From a checkpoint of a small mixture-of-experts model trained on Wikipedia: a shared expert of 128 neurons.
Below are experts of layer 4 (counted from 0) of a mixture-of-experts language model. Rows are named router (the router's row for the expert) and show model dimensions 0-47. Each number is 50 + 12 x the weight over its row's rms, rounded and kept within 0 to 99.
After each expert's rows: "gets" lists some tokens that make up at least twice as much of what it gets as of all text. This comes from a sample of Wikipedia text that the model never trained on. Tokens count by the router's weight.

# expert 139
router:60 43 31 62 41 74 58 54 54 34 46 50 64 42 58 61 53 60 64 67 62 57 48 50 40 38 44 52 51 65 53 58 63 64 34 56 52 53 51 19 53 51 78 45 23 40 55 29
gets: " 0", " ", ".5", " 1–0", ".0", ".4"

# expert 167
router:48 53 36 42 45 40 39 70 51 58 58 64 43 57 42 21 51 64 72 50 62 61 39 62 52 58 41 57 49 58 70 55 51 56 63 50 59 83 45 65 46 50 47 30 65 43 45 21
gets: " of", " and", " for", ":", " Public", " National"

# expert 92
router:40 37 65 54 29 50 48 49 48 44 46 55 45 41 34 36 54 55 54 59 47 46 42 56 45 50 47 50 43 53 34 31 66 53 22 54 48 24 50 66 56 54 42 61 30 55 61 67
gets: ":", " |", " as", " including", " of", " called"

# expert 221
router:33 56 51 45 45 49 63 60 19 40 53 46 54 46 59 47 60 52 64 75 50 43 58 38 53 29 57 40 51 33 43 52 42 58 18 49 41 62 60 55 56 49 59 50 73 31 60 40
gets: "\n", "-", " m", " information", " classification", "idae"

# expert 252
router:69 52 48 40 34 51 62 55 41 40 40 43 48 54 43 49 35 43 19 53 70 43 42 55 39 52 57 50 48 63 36 66 32 71 26 60 39 40 63 53 61 51 68 57 46 47 64 39
gets: " all", " some", " many", " other", " of", " several"

# expert 247
router:62 34 62 45 59 43 58 48 54 74 55 71 37 30 67 34 40 29 31 73 52 51 57 65 39 39 58 47 47 39 53 52 43 67 46 70 49 48 44 59 63 49 40 60 58 48 37 65
gets: " |", ":", " –", "s:", " -", "-"

# expert 86
router:53 76 35 35 49 50 66 63 33 70 59 33 44 39 71 53 58 58 62 43 54 46 11 46 47 59 72 49 46 35 53 77 66 27 56 59 60 51 44 28 61 41 52 50 52 42 48 33
gets: " to", " can", " would", " may", " will", "in"

# expert 243
router:41 49 45 33 51 50 37 49 55 58 71 36 65 59 50 63 41 57 41 53 45 44 43 53 65 44 40 54 41 32 39 48 44 40 25 42 55 38 51 28 53 78 35 32 45 37 47 62
gets: "'", "\"", " \"", "\n", " '", ")"

# expert 220
router:43 77 38 46 32 58 56 55 37 76 60 31 62 49 64 43 35 67 41 62 47 36 35 51 55 70 52 41 52 35 69 50 44 39 77 78 34 36 53 49 43 33 40 31 55 50 60 48
gets: " is", " and", " on", " in", " are", "ensis"

# expert 47
router:44 31 56 79 34 48 31 55 37 39 47 67 50 53 45 64 40 43 49 41 37 30 41 71 49 54 33 68 51 53 47 66 71 39 55 47 45 54 43 69 58 32 45 61 50 58 51 45
gets: " by", " with", " of", " to", " and", " for"

# expert 105
router:46 34 44 60 39 54 57 30 41 40 60 49 65 31 48 48 75 53 56 61 65 53 51 55 37 32 46 43 70 40 26 67 37 71 35 78 70 39 60 26 45 48 46 26 35 64 55 41
gets: " ", " 0", " 2", " 4", " 3", " 6"

# expert 197
router:35 63 44 56 52 50 42 53 56 54 55 33 51 45 56 42 63 43 39 40 51 65 58 68 45 44 53 56 36 46 55 42 71 54 52 52 33 24 36 54 56 59 23 68 49 48 62 71
gets: ",", "s,", "),", "e,", "ing,", "a,"

# expert 82
router:38 53 36 48 59 64 54 42 57 59 41 46 60 49 47 60 55 42 43 44 45 72 42 64 42 44 45 60 42 58 51 45 65 47 67 49 45 27 41 56 63 61 21 55 45 39 58 78
gets: ",", "s,", "),", "a,", "e,", "i,"

# expert 52
router:32 47 54 49 58 36 39 65 56 52 41 49 33 55 59 56 55 69 31 48 32 47 48 52 46 30 29 40 57 38 45 67 44 48 65 57 34 57 51 69 55 53 43 69 59 32 59 42
gets: " and", " or", " but", " &", " also", " then"

# expert 216
router:52 50 50 34 61 65 46 72 66 85 56 47 35 29 39 54 47 66 51 40 39 38 41 54 59 35 62 49 34 64 67 50 59 42 74 48 57 42 56 12 51 42 38 44 32 32 59 59
gets: " a", " in", " of", " with", " is", " are"

# expert 59
router:60 48 31 42 43 45 48 53 61 58 57 76 59 51 41 59 60 48 49 64 50 49 37 60 66 57 63 36 69 63 56 40 53 44 59 59 60 53 54 64 38 40 47 48 61 53 42 38
gets: " of", " The", " You", "\"", " A", ":"

# expert 28
router:46 72 55 42 44 46 39 51 53 60 59 45 32 63 40 52 59 67 47 58 42 53 51 68 53 42 45 45 43 38 45 64 55 70 29 42 50 56 34 51 47 55 44 83 60 57 64 56
gets: " as", " by", " than", " that", " after", " where"

# expert 68
router:50 21 50 60 59 57 51 44 36 54 42 49 45 45 61 54 56 57 47 72 33 39 52 57 39 50 52 28 30 36 33 72 42 65 46 49 69 42 49 46 28 24 53 49 30 75 61 34
gets: " the", " |", "|", " in", " place,", " won"

# expert 249
router:48 65 35 64 61 47 27 52 52 62 46 67 42 63 66 54 38 42 40 58 34 52 64 63 32 25 65 49 43 49 29 61 71 67 42 56 44 53 29 59 56 53 56 53 35 54 52 51
gets: ";", ");", ".", "s.", "s;", " ;"

# expert 173
router:48 56 60 64 40 31 33 28 35 68 47 63 52 52 49 61 69 45 67 59 66 49 48 54 57 52 58 65 57 61 62 47 44 61 65 50 18 40 43 66 38 45 25 43 51 49 50 63
gets: " |", ",", "a,", " in", "),", "e,"

# expert 7
router:53 59 47 44 54 44 52 50 65 60 57 45 30 71 44 57 65 50 46 59 58 36 50 54 60 60 43 40 33 29 47 33 60 44 46 70 67 53 40 64 55 47 41 73 41 44 57 55
gets: " that", " but", " and", " which", " while", " when"

# expert 193
router:53 44 49 32 64 58 52 45 33 57 41 59 58 26 62 39 41 59 42 69 52 48 60 58 53 27 42 57 54 56 66 55 68 54 40 40 65 40 56 53 38 41 35 54 43 41 53 62
gets: "\"", ")", " |", "'", "),", "\","